Experts of a small language model.
Size: 12 layers, vocabulary 8192.
Experts: 48 experts in each of 12 layers, 8 picks a token, a softmax router, a shared expert of 64 neurons.
Training: a variant of Adam for the experts, 293M tokens, 12002 steps.
Below are experts of layer 5 (counted from 0) of a mixture-of-experts language model. Rows are named router (the router's row for the expert), gate (a neuron's input weights, with its number), up (a neuron's input weights, with its number) and show model dimensions 0-127. Each number is 128 + 24 x the weight over its row's rms, rounded and kept within 0 to 255. Numbers have three digits each.
After each expert's rows: "comes after" lists some tokens at least twice as common just before its tokens as in all text. This comes from a sample of Wikipedia text that the model never trained on. Tokens count by the router's weight.

# expert 27
router:127124139070152137142140104121070164108120144168127149098168172161146126100131167134138114152071130125151132148149140078137122159152170153124115098164129137108130109098103111134118120118135140138117135120146111118111158103121115132143164096126147118149183112116133121135101139187139117111154140118115118143130137149134148139147141131122116107108127135135140086086125107152086152163099
gate0:165113131109118130175121132111105094125169131108179077131148142120146161151150143084142151148146159133105138098148125143125119171093140152156159121124147117159094152151103164070090128132092135124130142114102140155097117133120117115128133159119137169163124129156150112158132119126104129131145131108158147140088167109134126140091130089156136117122134112155094099113143099158126087119132
up0:090125128165130163091137121133132139144062079110107171120105101110127121121121122114128123101143091126124121164118152122154145088147109093086127137131141115098157113065184129159147153119164135096141111137123122108162113160152136126163129115149122095125155143105117133126133141146145150115092099139117130123146106146154136106131120147125129144099161163114179148150091136076147136138112
comes after: "\n", "|", " |", ".", "==", ")"

# expert 23
router:183104114108117187096152125127104157130111139166122123107165133097106131106111091071106123095136094115109145162098136126136140129134111080123123086141163121142111141142123090153153156137152170103089130119135116126119150143093143130148136145072127135105136110100109138107095154117128095114125152101125133118131116143090111115071122136122110118160126146109097153133103136139158133088162
gate0:175123144150104149140116147166110136089134156117165182089138139127157128136130124118143149118165142092134136122135122135153146125150146120128102130152115163152138121123133167149167079125145136111113135118147143144125111113183096131124133183077153090117210128109134097161143132112171130155154106129174071142092118126108141126124154166113096161079162122104169105096134142144109082167143
up0:064143120111174118131140098108158116131126094131084082158128125160107126126125147155114123143076126175116126131129110133119110108109122127115140146109158110119124153122143091099069139115114120143131113167095137110127141138097116137103125087168143135132071119157146163109122081161081153136079136111112157130144142107167110139149111100158160096153077152143097123152104113091127130119107
comes after: "0", "1", "2", "9", "8", "5"

# expert 12
router:140123147106139152076165135162086108140093162104130085092114117144149119122105169093118125154184114134109160159146113150126098128076103115108086115144174154099123152139117132130126166097129153143164118177095111110144099157089165132149143133158105124147132137154146111140104140128144082148101149104148146133076132112157127117100132117152139116119117091109117121131108131114154137120118
gate0:168123131127109111181077162101125124156157116122159139119109111105133149157141135107107141112121128134115116146095100134119142128151143118126124158123121118142126128112115174130172144147107134130157103125138175175136146152150139145115108171082124115091120131098113176135161154110119172123106080136154163132137134158162135124113148128078146132131083165161136119129145113108138150128091
up0:102157125146143130085177088142145162094092116125110108127154146149103125108112122153114102138139127129142137097154140149148091113104127126138127119112120143106170112160135084118104107111147133122106158137133098103133110112106107105154119101174141149158142137140145095103111077153111099152163161131080097110131101111110130151151102120168122122148166098113126142119102140131125108129176
comes after: "\n", ".", "'", " a", " is", " was"

# expert 8
router:126124144108137132116147119147166176157099122145110176112150124124102104130116124116123124116156098107148118145130151111114124151104115150149161100146131069143099112132136098138146127157164159142119159118129099098133155107145139098130141085118132121142180142129066136123174125183137118147161146120162157161126098171125174137079112179121171157115137127128089140125165131115147136099116
gate0:110123111116131142149116142147110079128152119111152089108119130143108137100101105125142126097120127111144144122156136126124137165135150143124160156149154134114137108093167137101095125157136175138136079164129130139182080176138130131132119122102127119108156169112138100193169126173125162127108162096132102116128127105143098092107171137131149124091188148120147128066127127122134131118171
up0:154110145156098121131123129089124122095125113125124147101133104130131120100163147146133129201156168154142112137144104115143139119106144128104138114138087126110121131172114109134161123133105085143085156098121135143124120126146152129064128114140124128182119098139137149069082126087158134143152110128137129094132121113124176139159099130125096105155094111155151137186107108120117113175101
comes after: "0", "1", "2", "5", "3", "4"

# expert 10
router:124108116131145132102134123113145150114108152141062129136142097125082099149154117129155161145112099123118133135110142116102133120115096101165173120110126137124126117126102135142121159153152158158126143139147148135130167116107137125159149087157091145088150101131119138094129107133138141103100146115122154156126134131093149145155191104113115137167110155124127149127188132122090138092125
gate0:130103128114084189155122133118111119133120134147121136159126136106124161136139114082144084111115131162122104140105106153175137127132131128151143143085133145150123122105159073100101141113098106152136127148139083161093134134128132071143144157160154131112110106136151096107113143113134089110144121097083130118125174144116099153095117134143114146130155090090132083124116113116137139138136
up0:132123138115101115150110129098107153118076120119135125130125088160150148139158106112157136150129138159087067185107089138120120101117140099104118137081147099118156145111137094097061140115139123143096142104122152178112131133158152115161145148127144191097136109107139167122144164128148143174125121098097109146114145093126115147105120118121137122132161166116150106122108127093116127121106
comes after: "1", "2", "0", "3", " was", "5"

# expert 14
router:124113129096125125108145145151134101109085114117121097121135115134151138120136146167163113159114136138115093121115169099107129155122137122144110137150097149112106163159101121119144151157125078151157105153137106093147136101129112118123125106133106100157114112168136144090114137071084139137168175136103125132087128157075145149136151084078182160160129101145160144125145160131139141133098
gate0:097122126091145122144138117123140095174135144160161183155111150090083127108067112107111118096136138112089117097106136132098094125109087092149162137156122122143098085123134119076141115178135116143159115116104116112109138133127142134120104129119149109133162149130149129142129121103144137099125114139114148084143126176147170153102132113106137183166071109164128154118123131114155122148112
up0:160113152129159146134113119074117121117134128127117169152134094161090099150160124114120135144082097186151135159136128152161161126148167128122130125117098101102122144098103105126144155100104177121165141116120172125155145159151136094147153104133150147113108076104108148103137147136130075115132145160138154146116133137133098112124154153136133049141151159122103101115134144091093135133147
comes after: "\n", "-", " (", ")", "|", ";"

# expert 38
router:075146127148143173118155110123107135173125145107101095149164104126096112139084129128136146093119120144089138165142141125103119153139103119090147110126147111133142081091069130110096142146155105136159167159115122141156161169094140112153135122127121096165109112135099124148106144120162177157121155099159134120142119123111151105098161119113175111179132083119075174106117128131142104125110
gate0:136144158091130147119143119126130139145126073116115108155130133118127156137121134119096160124112166116082128180107117124142112120151102134108109148150161180176151132129161144127087164135116150140143119112091138127151101159121119123112125130102139178142166097062156125132149140127128133124131161120149119136097095117131102118109066066125120152116097091099132090144142137139145122086121
up0:115162073118109123141164095113123122112124104148158132162113113119134175099142136100145158122113121127109099134155106116124112188117119089129150108133109098158098121145140097170089150147120163120127121113128122130157130122095089150139128114094147157120116105089098143109146172123134162070169139125139106197123129128127154055141128106164151106143141126101135095098144097087152109092148
comes after: " ", "1", " (", " a", "3", "–"

# expert 21
router:099120124107170161071143102110152158138121137111152120111126158132134101120077119145101128106123133111146094117118138114124117137081082139075143101143171145080104133129149093116149097127180110134122136149145122081118174146146162105074101128103119156074108108114113083118097146128153147100086096112138123117151130116092126149109133111135154131143082145121112173145122124156112145115114
gate0:160168146173097107212111147118081112132144130110105095117082106077143157111165136100130131073147124116121175124152086137134145112146134145130123143103078128123117148129113156136163110116086124121115124092101174235093132115150127137129123119142128119135140146130115135120123115174097158133172112132101134126109157138136117090171128148089137116167170130128112118148160128173149127152117
up0:104119119087138156064164122160156139113081124159129149128147124161104120149093133145116135175114121166131096134118158132145119131109142102135137139148155122139147095137133122138125158156159137107147131171160086024149137155114119113137137121135119145125100137118147155119115119085144080124085144113140111129158120138151128163095140108163107136104085145111105150087082133097131140115157
comes after: " |", " of", ";", "%", " in", " from"

# expert 28
router:160122150108140170060104113101170122147098144110141097151153117133111090171134117144143131144131078137140087149146144099105090126112115119118107083125183115100116114082119150123108124110144149139147126130126145115115093144130149154163123135132079136131146148155136089163078103118155132143101129080136113144138109127086159112130116162152115117123150131108119156124117138093114120127137
gate0:126120124119146071139108144100148111094113145124156126139115092114132115110111159147085133166144116129133136151118092154151123120143127134150099134089129143115144158172138110163141099155123103162150166130138148150117120147148142082118106166119107137129138149155124105176093124174136168135174141107151164107156158074117185104137085125144098148160150110073104127080133132113119110124118
up0:113130128150149167123144098187116122162155147133115144128143125135130152128127088126159137098130146108141183122155172099124130162105097139144186122200148110133128061090130134115095132150149120106122087103120124099151123160079122157136185082127146114090147103089116122124158142100110088093102140130134126132084083149142076141133146138122157134099111151148136137164134119126112133133155
comes after: "\n", " of", "–", " in", " =", "1"

# expert 7
router:142058138102127132044112115155166104108137119116138082150111126068143103083073134088102106164149132097122131101124146142134083122103085138140114132100166141115113158142166170147131152095119135167117121163106136086150157075144135163120137110141159099169119110114133129107122147131153095130092171131139154128142112114104095176156129140127186162134153111148143101114144106119134138120140
gate0:109115102129135108155119171097153122138099089144106119085130154143106125100093122120127092087101136122109122067134151115146138128153142192110109113184118154129135143167111165148138113120155140108123137158166146132177193151131083164104134156124128131121101107101135142132090157136149105125114139115143158180162097095106135139163129106141160119127128171142088147116146126098107138150135
up0:165147126126115144074114102173129118122135131136144086136132110137141154133144143136125140137133094107145148126128118121114097111123105115146129144098140122122123122098128073150107133112133147142116093106146100125093049115110130121161076129146125149107147130141130145115193099114084188132124152119080053092102122138132150121119144120103099144111133119071170085122102166155143159112115
comes after: "'", " of", " the", " in", " for", " on"

# expert 17
router:110095146089139142114069112169143121138122132115127147079126127141100103153109117153160150146166101113141138170077145096125136096134103141116162114150135111081163104109120102112188145118132112103134093145171164092134121107115142127099141110136150135084114136132126123129094155141165102118098154139147100128102101133108111126118123138130115142114107115159139157155128131152115082101083
gate0:147184116121099130159132165135091135146100094131107127173093100143127195129150146105086124122169130122059182084189095150164107141156141085121146181158136139159132108128134182126115102084080126130093109111102192181150095132144114136151114145107153116156133147124119146132149104126119156123119101169120147142117121118125115119090120128133080098121136120115116117117170122086111151113142
up0:170160154107088138158136144120072102152129141097158153137072116148112139117154121100095144107160131118118171089153096125147123154174121111100155139154132112118127096159152160116129080096073144124062089125099156175156072142143145111114108151090141087173129166118119105142119131133137110111102093147142142120112124119110093123085114137129116118120111141099103141134187123146108131120122
comes after: " |", ";", " was", "ed", " /", " –"

# expert 4
router:107117146127117133083182110142138154163144159142094085182149112156127132112112147154147169130163126110140176122098153086111138116136098104182135097159120082120158079133112129146152099162124136099140173148124091121112127135123173122162138087107134133157171120114101146100127099110090107095129123133083075097126107152106104111118143168142135117131143133144121139145120171142172141132138
gate0:092082088132071113145118139147145101143130125144131143142091097124112135079152141107139130143140129124124128102120110116128087118118153133089144147151148102148181095172117122120151116087132082147100131131112128181109076129094132164165129115156106135139123170142120073129131148151142150151137126156062136116143157121127145148144155136099102141111148149207131144149146088132141146112140
up0:110078111120072117136122143100127103151121094120125128145095080112101116079151141093133145120148090103103141146111110138118086110098149111108176114167110098153149108191134133129178113101145103096138120109098154165104089151111130157159129105131110159145136145137146058113143145124160141141129144126107140121144124149107140135109174146088117118112144171165123152158149110144135155109170
comes after: " ", "1", "9", "8", "3", "7"

# expert 47
router:188096108095080113136134108129129138121104111172183178111136123157134146091177123115166102134138092127162121134154151130141150136131157146124130108140128148127122173135132133148146140103186113112155168111132158152146162105115126149136139156143122145123098120118084135117142165128155115144157158121131119155124163136116164142106143164117098096140156131153134153158115142129088145098120
gate0:115149124136115115135086135147152097147135147151116096116098160090123180115136082174124169138156135127119113131132097120135132135145162110113166148106136108149136112173104130078092119113110085143100118109147154207127108138087152122104137124189111145153129139153110116151132124084105120129156108127145121110161144146167166173123155103140123092161120103155161130119135118156171150075106
up0:118153142176145103146102152159134125103095118101198093153124079131150136115133145165127111104139157129101119122098141143090120118166150113114106132139108124101129109136120138118115148129148140073118089159160149095143154124122084101169128097088128108099162168095132108118110121191103130165106130118086169121112121112071127091142114098133129125120154150129098111104137142133151128145145
comes after: "2", " in", "9", "0", "1", "8"

# expert 0
router:139103130102134107094158130125153176098111094144135166134164119172119095146126159137095108121131120125161092121126142132125138146109116106136095093136109108115105102134185121161157173168141144131125136114113127084135140116132175132126170067130135143126112171115089139124125162150139142077124101112159107145123085173072160107124144132146127080154109113104127144168134156103157106129160
gate0:175128124157118169120132095146093117127146140082142145113145136158151093104124140110080107100115149148109120136137116160159082150130118116149112121080132112117107115143095140105124111119126140141130085096117150123139119093152104124149174184102139102133127133101129071100146097142133119124153092129151122092067094148145104149124116166150136121087126137144110116126147119136092088137161
up0:149135138131139156120134123129116130103104124098141118158128143139125114094116176119121123150136142112150142087154125183138147099093120100116099132122150088143111117144132137076148156120121138127145098120109169121147129064120116132143115123143137139134144070130174123129153090127102139134110122121134077083170160084131071081161133140110124112132128103128139107128118129135130142110132
comes after: "0", "9", "1", "2", "–", "8"

# expert 36
router:090144167163147152110152138135113091125111113125095119117162094159126132174154102139173116121140103102119120184117118081104156140093130167134128092126139106142128116141133086143102120121150130113136169146156139165139115125109132151097145152124145152108141097115162097126131123159109111137101164101156133165101115117101109177136153109112110131133156133121128136084092115117085116167143
gate0:143138104072142120124127136109142104130103142128139112125125144115133129135150132073122116145132098121131072154156099135133094121125119109085153109117129139147120157171127122147105126086116130105108134168114185158091105104133128117114121099081153076112110103079130155133110151156122108160188120101130139133121099095118110137117141114133170092202144116107123136164137124103136124113143
up0:092124088122132133124110128152161105136077167116131127135127143135129111143115121090123146134172114117111109153143110116103122113137098129113145119133155131133099131162119154151107117081159128093144143160094173127074115127152119114101144126095155068108127138071101135137115147159088131154159105097107135150116078080147107123091113096152150135165147157115110182142120106087129070142138
comes after: " ", "2", "1", " (", " in", " a"

# expert 39
router:128164152135144136112124103143139144117109098147123123100146112135113114101125131146162119157143111133103106163115146069085099098163150079141117110123135126113132108141126088119129122110145120103139124156134095167122156094109124172122122091162109092150119088078095175125144143157096124123131134121128131141129101113147125126160138143130111150140155122125177138119098154126113114152156
gate0:129087140106147147127136140136148094167157115137147071092136103136146134110147095160187125137097139110098154171152130119122124098119143160133097110113123143104147124135163138111095046158150134109083139116114151156115115145103090113117150092066115127131120113113154142118165116134120132158148136091143125150068115136148087103157118134131148179103140115158149158157137140150107125105161
up0:126124132117114147140166116109133114118123087104113106078127097151119134123117112107139112132151130102119147159122154150129148152172102167118106099111142108112110132177142131116115075095142120165131143130145140142116146118107126130106128119126120153091158107143127159129115137114143145151125118121163135147085107141113109146075149123127165134103074133179125118156128112159111108116100
comes after: " ", " (", " \"", ":", "–", " on"

# expert 18
router:097112153151095168114090113113154111134129137135078100125157090121175103084094174102127119132102116123145102100107142083123110140134115138124128147144140058109138123091119127132126156136131066101117112164161145135117122150101183147101165093117108137104110098131152148120127153137120118119087099097093115132129103157130082162121091100168120079090133143132112119143142108121135101112143
gate0:115149144163138168109099116151134112117112103148113096101108150177158125111121095132136110151117134130102159109115148126113184131090146094138092138121120115093171104143192156146098126166142162146104064125088134117087141141126102137099129139125135142141124108150160089131170110112161088146106097109072096122106144134131091136168128142081143156147124176130133115105110151140126144123172
up0:171113118098103122119141157121118142117152124106133153131137090057094124119115158116123148120115134142139103176126130116136117108125118115142115127122132150148072168108077128110139134094136107093170161107138131124163180098117132116134146144138141111115136135105115159134125126156125156106141135116175130152139084126134130108091133143161106077124123098114086108132121131131126114134082
comes after: "\n", " by", "-", " and", "|", "ed"

# expert 30
router:120112127149134160108108134149092144139122148142161172140118105101088149112088100146141115125122119147123164178141149107135149128108124091093120080114136131104116105080097105132112099162118162167151125138143137116138111118116134159139132166118124100138080135161124088156147173083137126127172133129158081179158139143142135137101156187162106149105108117135146156132109190104130148143147
gate0:124184113125120075118086119109110134120149160102116101131085134116146099148125167081136115100125144144112120126123116125131111098148154134137115136114108115121149124122110160127141056130132151149106120107104131145083109164113100131112135118126109114141145110137163099102118106129131143135124076154107182100128123084129142129102132148123127116160148147161147146103120104171170152118131
up0:118086156126136156127163148171152132137116103151127159101165154137089135130114095145120137158130087099145146121153132128117126173099094128144147136171164116165110117127150104119116194131127092107144128124123122098163126118147148118151127113138159159119107128126123162145133139133105108145154179114137108174104141139137102137171110091133149135092129087097089106142140150103099090126101
comes after: " and", ",", "3", "4", "5", "6"

# expert 15
router:141125104136147151121086141104118172094157167156098148120139146125071101115094152102098106139130096147115111080082134130145107107125114101083143184139132091117138130095140079110150157086118135066162118130132111088122164133150115096191131107147122135129124134140109148135143154111104102149090152193117127136125075150132098146114104131166138125081098141145143121142137183148101124102150
gate0:102104107106071129124115117101154136145131092122124134136105173132146132155134135154135134123120093147120126105109148133108100094099151106136143127119130116117144156121129122110133094111113142157120119071150131122157125105109124183118102155123122171122104142122142117142152099109155141136135137147135079118126117144154077136101111109120110146142096149135195155142117134105139112105130
up0:105117155159218138153132109120111154105107159128133154151137123138130126102114119114130110133111144141135129171144122134114127131155113120111129078102122172104116166117142134174082128075147122096116145141136137127119083132137160109094115122109152094129119113139138100123127153156152055089142120135110120122137165149115144130133135153123165118158114133104122113179142110161113138182130
comes after: " the", " of", ",", ":", " and", " by"

# expert 32
router:081124133127148135112149126144144094148112105149165110109109139152137110123123105169147139082113130057132084124143124101155115108113133088138154082115135152134161109094167134135118098159149129082128092111162105120151139145089120120158094124100124144123139135137164127104159150114167168099095147092130108161141096141149128132148130101123112124145147158106135149143104178140164161093132
gate0:138119117103137129121110121102125151160124150111166152147117201131156135168128107152125106160099096176134094113106131124134100112089122147159118090072108147132142172135152163090161110117121126196151142151156149140157132129132159102138090143137109120079115118177152114144132125119165137136130126142145162134122122100138110122155130132108146163145111110133120120176102051118127105118104
up0:118132095124121170153132139103110138138140153122115139108103115102108136134127127102124111116115108139139111134111112149124124112144128124137110102142134123110117160119159182098112149094150144175091151139125139151153131166129166109132105166127138138122172091141155095120123132127137130127121112121158175154125138090148104080118150091168133132123128183129177111132097086133123129134095
comes after: ",", " (", "\"", "),", "\",", "ers"

# expert 37
router:127111116114106118151116127115144118137168131112154117110139118133122101140096130154132170167140125085123103164160144087147131142084112164115137103160123112084133102159107118104127121134123154148100102101175073136131145106098140179089092131096072149108092070186137138107119147134156110132119103128125085111127148149105122127110157110078124113128113146145127113137125168147142133112138
gate0:118122130122128117119046100152150114131125122131134099180165145138084153099120128128122115183104140152121143126151129135143140115153188134126165134159053142108130109104165177146114104133130112135168169153108115139118076164128108122139120081149119093151143095124146141156161159110147186118112154153127130093151103149100108110117121107154131138125150141140190107114129155109156137144139
up0:110107120154145139113101119139141131079111101079148135155121156128119130088149079089151100099108135138119179156161121140139102114120169110142133114121121112117139135127102174087127109121157143146154156164089134115142106118143099149096117112098105147171106125162168136157131150117130116120134143138096103093130195109148096097093128157169117076134179151147155146111123146141130133134184
comes after: "\n", ".", ":", ")", " =", " Born"

# expert 13
router:108110130124132079097131101160131117130126117150124142117141132119137130145144116159175144109130140088132137133145142104107119158137111162130156115161169166120147131140078092142120129093127091168125126136147127076125112106129142168121153099094134148054089102125091123123088083119128118134105108063134108161090173126117171155109122117109091117148180112130101158170171143126121131099088
gate0:138124095150143122117088127127151101174194119136128168108126132107101109115145092122134101136142126111128104125114138110156150133114123118110110150160145141119135090083140152071114117143133135143123087116150101118111124134082144167115143131133134133110124134132096164169107140106120126142143131144146198159148158116125090164111128111178090119146126123102137139102169142140118155151116
up0:177112118108137164124126138134118090171170145105169125091113141116123126107134106126143149128160109046123126154133111122163133115128139064110102112215135179133120108081148159109138146121110144165141109084137135154126105167101175156121128173102124121096143124136133122184085119126155105108129145090159142151123164117127110167121170144152131133151136133107166163124164137143147149117072
comes after: "\n", " was", " is", ")", "|", " are"

# expert 5
router:121138173122172153126130133139131110116164098119171114116147173145162111126078106116136126147153148134099135156110132121127130156097123162125105165144156142124117131118130137139059156114139133151118130122125153136133131112117156164099153154119134167146140077103142085167132121172118111081125152119129164164101129115122130114105179101171125132123120081107167062087125107115140152142116
gate0:121123101100119103133109133086137144155082082131091155130116113105118121161104114134107133136124127131110139132119118106113139120122107157120139122149133157137113118131151121073124133130120090165127125129147150167134151146135181119092090100124202126147120090123139140114113130111135174126159139150152125079138079136142122123160112109109154168117120128175159152117149153136130126141105
up0:134109116119119101118106137162092090096133111144095124112150104148140135132139138144116084140084110135118092123159132113144150158135141116106068120167123124188088168128108143172125146133113137145119100104075075129166133125110131138134095127136183112160140123109098131130144133131131170128174158118115157122103112135125146133160185115127108177152142115103140116139112124125110127105128
comes after: "\n", ".", "'", "|", " \"", " is"